python train.py --num_hidden_layers=12 --hidden_size=320 --n_experts=32 --experts_per_token=2 --d_expert=80 --d_shared_expert=384 --hidden_act="swiglu" --moe_layers=[2, 3, 4, 5, 6, 7, 8, 9, 10, 11] --router_score="softmax" --normalize_top_k=false --routed_scale=4.0 --balance_loss=0.000645 --balance_bias=true --init_std_router=0.0101 --lr_router=0.00084 --vocab_size=31786 --norm="rmsnorm" --norm_eps=1e-06 --tie_word_embeddings="early" --optimizer="muon" --learning_rate=0.00167 --beta1=0.93 --batch_tokens=[65536, 131072, 262144] --max_seq_len=2048 --train_tokens=426100000 --max_steps=3088 --dataset="wikipedia_en"
Below are experts of layer 4 (counted from 0) of a mixture-of-experts language model. Rows are named gate (a neuron's input weights, with its number), up (a neuron's input weights, with its number), down (a neuron's output weights, with its number) and show model dimensions 80-159. Each number is 50 + 15 x the weight over its row's rms, rounded and kept within 0 to 99.
Before each expert's rows: "mostly gets" lists some tokens that are sent to it at least half of the time; "comes before" lists some tokens at least twice as common just after its tokens as in all text. This comes from a sample of Wikipedia text that the model never trained on. Tokens count by the router's weight.

# expert 10
mostly gets: " was", " which", " is", " were", " are", " they"
comes before: " a", " was", " the", " he", " also", " is"
gate0:60 62 52 40 64 39 54 45 71 60 32 62 67 54 44 35 44 69 40 40 51 45 09 48 33 61 30 73 52 52 61 46 58 46 46 50 38 71 57 33 55 49 30 34 47 68 59 13 49 45 52 32 39 37 64 33 12 47 31 42 42 52 59 52 29 40 60 52 45 52 57 37 29 44 40 54 61 70 58 35
up0:49 44 45 42 35 62 57 53 38 46 38 49 21 56 56 59 67 23 76 39 52 54 63 41 62 28 34 37 30 42 55 79 37 61 44 54 44 45 60 63 35 34 42 58 43 59 50 48 68 56 56 61 41 46 56 68 58 50 51 92 71 34 53 32 72 62 61 59 51 58 46 44 82 65 29 56 48 51 43 54
down0:60 40 56 44 49 40 51 79 79 67 60 25 60 39 55 52 48 40 93 50 73 48 50 52 07 65 66 61 37 60 33 84 54 32 58 38 67 60 46 49 43 48 41 54 46 28 71 54 41 73 60 33 59 42 29 39 28 67 58 35 54 25 64 53 37 44 58 57 39 30 48 64 51 41 42 43 54 68 60 89

# expert 12
mostly gets: "′", " .", " +", " ±", "–", "7"
comes before: "0", "5", "3", "4", "6", "8"
gate0:34 48 70 21 64 48 70 61 64 43 33 50 44 28 68 51 85 63 31 47 41 52 58 75 51 55 39 76 69 67 54 48 59 50 61 55 53 32 29 69 42 49 48 37 53 17 53 56 28 70 20 69 44 71 35 26 39 56 52 43 34 52 38 26 29 62 73 58 29 35 39 31 79 61 39 55 45 71 38 84
up0:61 39 34 55 53 64 44 52 29 51 45 43 49 50 56 69 19 34 42 48 48 53 58 43 28 41 67 39 39 17 50 40 38 35 56 37 42 48 62 46 40 47 57 37 61 88 43 54 50 31 80 26 32 25 54 68 67 27 42 79 52 56 33 83 56 52 51 50 72 64 46 56 32 25 73 46 59 38 47 29
down0:44 44 70 74 53 49 58 63 61 36 49 45 63 52 40 44 40 52 59 32 55 49 74 47 39 52 69 37 74 21 62 49 66 69 62 65 30 49 51 54 34 74 65 43 67 31 68 65 71 41 48 57 67 50 60 61 60 58 68 80 50 55 37 22 55 88 47 31 21 48 29 47 38 56 90 57 44 76 63 69

# expert 21
mostly gets: "″", " /", "0"
comes before: "″", "0", "°", "′", "1", "."
gate0:34 65 50 31 32 35 56 51 22 47 52 61 40 47 74 29 56 40 36 63 43 71 56 56 27 55 47 55 28 51 44 50 27 42 49 99 62 49 56 70 28 44 50 49 39 57 47 58 48 66 54 40 44 64 61 41 33 62 52 44 32 52 47 55 41 80 51 67 51 46 37 44 81 55 55 55 52 34 65 44
up0:62 35 61 50 65 73 22 50 62 61 76 46 76 43 14 62 69 73 72 68 43 37 16 51 76 56 44 45 45 59 67 52 80 68 36 62 49 50 46 32 38 51 55 55 44 44 57 71 47 43 60 44 70 53 61 36 95 43 52 61 70 63 61 56 38 60 53 55 55 48 55 81 34 65 53 61 47 75 62 93
down0:67 28 54 32 52 51 63 34 47 47 44 51 41 44 62 49 49 49 81 78 82 63 49 65 34 57 72 53 54 41 64 53 31 72 44 49 55 47 18 51 39 40 59 31 59 42 60 36 66 77 61 43 29 54 50 30 39 41 66 81 50 57 18 49 75 49 64 61 36 66 62 26 40 46 44 32 60 50 61 52

# expert 6
mostly gets: " that", " which", " but", " not", " where", " when"
comes before: " the", " he", " was", " it", " they", " is"
gate0:65 43 30 08 46 47 81 57 36 64 73 47 21 64 34 55 66 52 60 52 31 47 49 47 34 77 29 48 41 41 51 41 33 57 43 72 55 40 26 52 34 48 58 38 34 40 61 41 25 64 31 66 45 64 48 40 52 52 55 56 51 47 82 30 30 21 43 96 70 53 50 56 77 69 57 66 61 75 49 36
up0:47 55 59 94 56 53 37 42 65 69 14 56 61 36 58 51 52 28 40 57 40 37 47 47 75 39 61 59 90 56 65 72 56 37 65 40 57 44 70 41 53 52 40 52 57 76 56 55 53 33 81 43 42 51 43 54 18 21 44 42 58 63 36 59 67 51 62 11 34 48 48 33 27 28 41 35 48 30 52 47
down0:61 41 35 51 40 48 59 89 86 66 70 72 45 43 65 65 24 28 57 26 30 23 33 35 40 32 06 75 59 54 48 51 68 35 50 59 56 44 54 63 57 59 63 63 31 56 48 76 65 77 43 65 45 43 47 46 47 60 68 50 62 77 66 57 63 58 65 42 24 44 37 65 66 16 60 60 46 67 60 49

# expert 28
mostly gets: " ", "–", " $", " £", " €", " (−"
comes before: "1", "2", "3", "4", " |", "5"
gate0:68 45 62 51 62 62 41 53 04 62 63 52 82 44 55 34 56 47 45 56 44 58 48 52 45 76 47 61 80 80 61 33 58 69 74 34 68 55 41 36 45 38 47 49 29 47 68 52 37 44 56 67 54 47 57 43 60 28 53 18 47 64 45 31 52 23 70 52 47 60 59 69 46 41 43 63 56 32 52 28
up0:55 42 65 51 43 60 51 39 15 53 63 41 63 61 53 45 61 50 55 85 47 53 20 35 34 57 63 37 50 77 49 41 63 45 55 19 61 54 26 48 51 57 51 49 39 45 69 49 33 59 51 57 59 51 60 41 50 40 52 33 50 54 30 55 19 28 67 62 47 47 64 66 63 35 21 70 46 41 54 48
down0:45 32 49 48 34 73 60 63 60 38 71 42 50 30 62 58 54 73 57 52 26 47 32 60 45 52 59 70 53 35 40 82 51 56 27 59 52 45 66 40 54 46 71 37 56 65 55 45 54 54 73 52 75 63 25 36 54 61 55 56 92 53 75 51 42 64 31 52 30 47 32 57 32 90 51 46 57 60 69 49

# expert 7
mostly gets: " century", "0", "8", "7", "6", "5"
comes before: " |", "0", "–", "5", ")", "6"
gate0:63 42 41 55 42 55 27 48 52 45 82 51 36 38 37 47 47 39 78 70 44 42 68 55 41 58 79 45 43 53 48 48 43 35 32 49 53 70 49 66 27 41 57 34 44 43 41 35 51 47 38 63 51 59 47 54 63 75 44 21 56 64 28 47 64 50 79 27 25 52 84 54 55 44 47 26 34 69 57 50
up0:50 54 25 56 39 17 51 54 28 35 48 42 55 35 76 41 22 59 23 94 24 50 54 52 39 77 41 19 50 50 70 43 46 44 44 44 48 59 42 56 38 40 72 50 97 58 49 23 60 37 12 36 30 43 66 26 24 54 56 68 51 58 29 43 48 40 35 41 42 50 48 61 27 50 45 60 35 39 62 39
down0:55 71 44 44 07 38 30 64 48 36 45 33 60 56 53 61 56 62 53 31 49 68 75 73 56 94 34 64 41 33 46 35 71 55 41 55 67 85 76 57 34 37 61 32 50 45 32 49 83 46 31 40 71 53 57 42 71 55 41 23 45 62 58 42 28 48 36 53 35 49 35 31 28 51 60 89 23 31 41 41

# expert 11
mostly gets: " became", " become", " as", " becoming", " appointed", "born"
comes before: " the", " a", " an", " American", " well", " born"
gate0:58 58 83 48 43 33 46 58 53 69 73 42 28 74 27 46 70 48 56 43 30 19 35 45 65 58 37 45 53 62 46 46 55 50 57 34 72 57 35 50 35 74 74 38 51 18 52 66 41 51 52 51 18 55 38 50 68 50 72 44 61 51 56 47 51 45 60 50 41 21 29 28 53 28 54 27 57 59 35 55
up0:52 43 70 38 41 42 73 42 54 66 86 45 39 73 51 51 42 63 43 37 50 09 42 67 51 73 58 41 86 64 68 41 47 39 51 39 56 65 37 51 68 38 52 64 57 49 48 73 60 36 59 46 47 45 58 27 41 37 62 25 46 38 50 54 44 52 43 61 49 26 30 31 45 34 66 26 50 58 46 63
down0:39 34 77 52 54 76 30 29 59 29 62 61 41 66 25 32 41 45 69 50 36 70 39 68 49 62 49 57 45 43 67 54 54 43 38 79 59 52 30 36 45 61 58 60 66 58 66 67 42 69 56 40 61 53 54 54 08 42 62 37 64 56 39 40 66 94 44 51 31 64 41 48 66 63 41 47 30 50 55 40

# expert 4
mostly gets: " or", " with", " including", " include", " against", " and"
comes before: " the", " a", " his", " an", " other", " its"
gate0:65 19 46 55 33 52 54 46 36 20 58 55 67 38 56 53 51 52 76 37 45 51 65 69 33 79 40 64 48 47 55 22 62 28 59 47 66 35 35 41 49 47 71 64 18 44 59 57 63 42 66 45 52 37 50 39 63 66 61 44 63 47 61 38 47 53 32 66 79 50 52 55 30 43 54 60 60 52 57 66
up0:66 36 31 63 39 37 40 37 60 48 52 67 67 51 29 08 60 38 58 37 56 26 83 50 24 97 55 45 33 68 47 31 53 04 40 49 44 46 23 51 33 63 61 45 57 41 53 64 36 52 41 65 43 51 49 46 45 32 52 75 74 66 61 46 54 46 57 83 53 43 51 40 46 46 57 72 43 44 65 65
down0:35 64 42 48 46 47 63 45 61 52 64 38 77 33 50 26 74 82 36 57 64 72 62 69 43 60 42 38 35 42 46 33 62 41 48 30 49 24 35 37 42 44 59 31 59 57 60 43 53 53 50 52 44 46 60 42 50 56 28 51 60 50 51 52 49 61 66 51 82 66 64 29 34 64 59 44 49 21 63 42

# expert 19
mostly gets: " MPC", " Apps", " Date", " Coordinates", " Loss", " Votes"
comes before: " ", " |", ":", " Team", " Title", " No"
gate0:51 72 48 47 60 45 83 50 75 67 67 35 55 29 46 38 37 51 43 53 30 54 38 46 07 64 49 26 39 37 69 38 38 56 61 73 39 36 40 46 32 45 31 42 49 27 87 40 35 60 72 43 65 54 66 62 29 64 54 71 39 29 48 43 45 61 78 53 58 27 38 76 73 63 31 55 57 49 68 39
up0:53 38 46 54 48 34 46 23 35 39 30 58 46 75 61 48 57 71 73 50 56 76 65 46 74 40 54 68 46 80 34 47 67 56 50 53 49 59 38 51 56 74 55 46 46 48 38 49 65 49 36 50 54 67 40 23 63 53 43 30 52 48 55 57 45 40 41 54 40 67 62 30 53 25 73 58 40 54 38 37
down0:77 52 55 25 63 63 80 33 52 67 51 38 74 54 55 47 52 58 48 63 54 85 71 64 46 64 53 36 52 52 61 50 64 63 39 43 47 76 19 25 41 59 39 23 72 60 37 37 32 50 64 09 52 43 53 15 27 49 16 34 74 29 51 53 59 81 51 35 53 44 40 55 68 52 35 43 51 30 40 69

# expert 2
mostly gets: " place", " episodes", " election", " years", " office", " Born"
comes before: " in", " by", " to", ".", " on", " of"
gate0:29 53 45 20 45 49 49 60 42 56 51 56 72 21 62 74 48 46 70 78 58 33 48 44 35 53 85 71 69 64 44 41 19 61 41 59 45 49 46 77 43 36 45 81 21 46 50 79 36 49 46 49 25 51 51 22 19 44 85 33 54 49 12 38 35 61 64 66 60 51 61 40 54 47 35 58 49 59 52 39
up0:44 60 48 70 58 67 34 48 55 59 43 67 26 21 59 56 70 46 53 47 63 35 54 46 43 74 54 60 59 38 34 47 40 82 35 38 51 40 34 68 55 52 57 64 53 70 66 80 69 59 40 61 30 44 52 43 24 43 68 41 66 66 15 61 32 65 35 33 75 38 50 65 26 64 56 65 59 45 49 44
down0:59 35 58 31 27 31 27 45 41 57 77 55 60 43 34 49 57 32 78 35 58 58 66 25 63 65 57 36 56 69 57 68 41 73 66 20 36 42 42 42 25 45 64 67 53 49 41 35 49 42 43 84 37 71 41 77 39 28 45 28 44 62 44 70 62 56 11 53 50 34 59 85 48 49 65 38 50 52 49 39

# expert 24
mostly gets: " into", " on", " for", " from", " during", " at"
comes before: " the", " a", " his", " their", " her", " an"
gate0:35 65 39 50 43 42 65 50 58 31 51 62 57 65 48 61 54 44 46 41 68 52 79 26 37 70 40 44 56 43 68 61 63 57 33 73 50 35 65 39 50 32 42 22 52 52 63 44 57 60 34 47 28 44 54 42 26 64 42 63 46 29 32 22 28 51 52 91 53 58 50 40 68 39 59 50 42 51 79 55
up0:66 51 41 64 67 42 37 45 43 55 47 38 43 41 36 51 62 67 76 56 55 65 47 80 67 48 34 70 24 60 24 49 48 31 45 35 34 42 52 43 56 72 62 53 42 49 37 56 37 37 47 48 75 52 57 44 54 60 46 45 50 50 39 78 22 99 47 19 37 61 60 42 52 22 51 35 54 50 18 48
down0:70 47 60 17 78 87 67 52 54 91 44 60 46 43 53 32 59 69 68 53 49 30 37 39 67 53 33 62 54 46 66 37 48 45 66 52 36 52 65 51 55 32 67 60 63 52 68 50 56 66 50 45 32 68 47 41 33 85 35 62 45 77 31 37 46 42 54 51 66 38 74 59 39 43 40 19 68 30 22 61

# expert 26
mostly gets: "\n", "\".", " ==", " ===", ".\"", ")."
comes before: "\n", "|", "-", "==", " The", "The"
gate0:47 59 26 33 36 63 54 40 61 36 37 64 55 58 48 29 48 79 37 36 75 38 52 57 51 39 65 60 66 50 67 37 52 40 40 50 65 48 44 38 69 46 56 67 39 55 68 26 58 56 53 52 43 53 55 29 50 48 58 64 50 50 44 36 68 00 55 50 63 53 57 37 38 82 41 26 34 66 50 44
up0:69 34 51 61 50 48 58 47 63 58 53 37 55 50 35 41 48 39 87 43 33 58 59 41 30 70 69 48 56 24 40 37 34 49 44 49 55 64 60 34 35 78 51 36 74 32 56 52 48 64 15 41 57 40 63 48 54 47 77 59 42 29 24 70 45 36 56 47 51 32 37 35 53 40 48 43 58 34 62 55
down0:61 22 63 68 66 59 32 54 81 56 54 43 53 53 30 53 61 62 53 44 34 35 69 55 49 31 42 66 40 56 44 36 57 83 47 52 61 54 58 53 56 71 64 61 32 54 46 41 49 33 36 45 31 83 44 56 71 56 55 49 69 15 44 59 28 53 59 50 40 53 50 74 34 18 24 49 62 50 45 41

# expert 8
mostly gets: " League", " government", " school", " league", " groups", " Army"
comes before: " of", ".", " and", " in", ")", "'"
gate0:58 49 62 43 24 38 45 75 26 55 40 46 65 53 58 44 34 61 57 37 61 42 33 49 36 32 30 35 45 42 77 31 54 52 41 58 35 55 35 55 59 40 56 61 39 44 62 48 36 60 82 46 59 55 36 20 73 61 60 25 67 53 34 65 50 66 25 28 50 46 52 67 66 36 60 65 63 40 59 85
up0:56 57 28 53 52 26 63 27 58 60 28 45 65 52 47 79 65 60 34 84 64 56 37 50 63 52 58 47 53 68 73 38 19 37 50 47 28 36 76 64 77 40 32 47 73 71 58 49 47 53 52 39 49 51 35 34 55 65 44 31 64 24 25 62 47 36 33 41 59 66 31 52 29 32 32 49 46 37 49 56
down0:16 33 67 54 36 45 23 31 47 28 37 38 34 36 62 29 42 41 30 34 42 54 47 75 37 53 75 34 51 43 41 44 59 33 59 26 52 52 36 50 18 51 42 43 37 56 42 59 44 42 51 62 41 52 45 38 40 42 51 73 62 62 48 55 37 61 78 85 62 69 10 54 70 48 33 58 54 37 52 56

# expert 17
mostly gets: "ka", "ha", "mann", "idae", "hi", "ini"
comes before: ",", " |", " (", "'", ";", " –"
gate0:40 92 60 61 64 66 54 63 50 64 77 17 31 49 48 49 39 66 48 17 37 60 44 44 66 61 52 44 35 66 64 42 54 52 56 47 47 25 53 62 47 57 54 35 52 41 51 43 35 52 58 42 28 63 76 45 51 54 69 31 61 79 96 75 43 58 74 59 72 33 22 49 33 52 36 42 39 27 57 75
up0:50 46 74 49 40 60 57 54 64 47 51 50 62 38 43 25 64 99 40 49 41 39 62 39 42 58 64 85 41 60 56 41 57 64 34 45 38 46 52 26 27 36 74 42 16 39 61 37 40 46 53 22 51 49 20 58 28 52 68 28 43 61 64 29 62 40 22 60 63 29 55 45 28 20 49 43 19 66 50 55
down0:55 61 43 60 28 40 77 57 27 53 63 36 43 30 44 48 52 41 19 23 62 52 49 60 54 70 45 68 16 56 70 42 52 58 35 55 29 62 78 44 44 56 39 54 62 48 59 61 57 19 20 65 47 46 52 45 29 51 53 48 27 74 84 51 56 56 27 62 60 60 12 41 39 55 51 78 41 60 54 44

# expert 15
mostly gets: " MPC", " JPL", " Best", " points", " kg", " Chevrolet"
comes before: " |", ":", ";", ")", " in", " to"
gate0:50 45 42 49 60 57 80 55 27 54 55 64 30 51 59 59 64 57 55 33 78 58 51 36 44 53 41 52 39 51 46 79 39 61 65 36 33 49 65 86 31 47 46 34 54 38 58 49 50 48 70 34 55 41 33 57 62 48 58 46 48 73 66 53 48 13 36 45 45 44 48 35 57 63 52 65 45 64 77 38
up0:67 54 73 50 49 53 57 39 37 74 73 65 42 44 41 72 59 55 45 53 88 91 51 17 38 67 49 55 35 36 64 69 40 70 63 24 53 79 76 77 60 49 56 19 51 56 72 38 12 54 58 36 54 50 36 31 55 21 22 33 72 70 39 60 26 28 53 54 39 66 34 72 28 42 23 54 48 68 45 45
down0:34 70 43 55 67 31 58 50 29 65 32 63 16 51 57 51 46 43 67 43 60 66 57 87 56 22 71 40 25 53 29 45 44 67 46 61 70 41 64 70 31 41 32 70 42 73 55 82 53 69 42 27 32 74 60 47 30 10 70 37 60 54 50 62 55 27 52 59 38 45 80 55 47 59 54 49 51 38 40 50

# expert 31
mostly gets: " •", " &", " :", "=", " =", " Succeeded"
comes before: ":", "\n", " (", " by", "age", " Total"
gate0:56 51 70 57 47 44 21 40 32 50 59 50 59 66 47 68 46 67 64 58 45 51 62 36 65 84 27 69 65 47 76 44 52 64 59 52 43 42 30 36 63 53 16 49 36 36 60 41 41 47 60 54 59 26 17 27 71 57 54 25 36 47 73 47 58 47 35 38 71 53 46 67 46 45 44 63 37 56 38 83
up0:49 65 64 36 51 65 42 63 60 47 24 26 59 60 34 45 63 51 64 75 32 42 46 52 49 61 43 68 60 48 65 40 43 64 41 60 89 44 38 40 63 58 22 63 67 52 56 31 40 47 47 56 49 59 37 44 64 52 46 35 49 57 57 77 37 53 53 73 66 26 42 67 44 50 26 71 55 45 25 60
down0:30 42 35 65 47 48 68 39 37 71 48 78 50 35 74 42 53 63 48 35 49 42 63 45 42 71 46 49 39 63 47 32 72 44 49 54 61 57 32 54 66 62 41 24 47 75 42 58 50 26 45 52 52 36 39 45 36 59 57 60 47 62 33 41 50 49 35 10 56 54 42 25 30 50 57 56 42 42 34 58

# expert 9
mostly gets: "\n", " ==", " ===", "Scientific", " ====", " Animalia"
comes before: "-", "\n", "|", "==", "The", "==="
gate0:55 75 64 28 64 38 34 47 36 65 40 60 38 37 58 35 66 51 53 60 29 39 42 48 52 61 54 63 61 62 61 57 73 56 53 74 26 35 77 55 64 56 42 58 39 46 43 57 52 62 62 54 54 53 52 47 38 62 55 50 61 55 64 52 64 17 59 51 54 43 76 49 62 43 69 54 34 48 22 40
up0:63 42 50 43 56 44 40 46 46 29 54 61 45 37 40 57 66 42 50 49 38 34 42 27 74 57 52 75 70 46 39 48 72 56 53 49 43 43 38 29 70 41 73 71 67 44 51 48 54 81 54 66 38 64 55 31 53 64 65 36 48 15 58 55 45 81 75 60 38 43 41 40 61 44 58 20 58 64 39 30
down0:52 53 51 44 75 54 49 65 73 18 41 46 32 78 90 46 50 53 29 84 50 44 75 70 62 48 48 63 49 38 52 71 61 25 55 67 38 60 57 42 38 41 90 45 47 66 81 64 32 64 62 71 43 41 60 81 38 42 45 41 44 43 53 72 48 53 58 14 51 77 60 45 68 65 45 73 49 37 48 50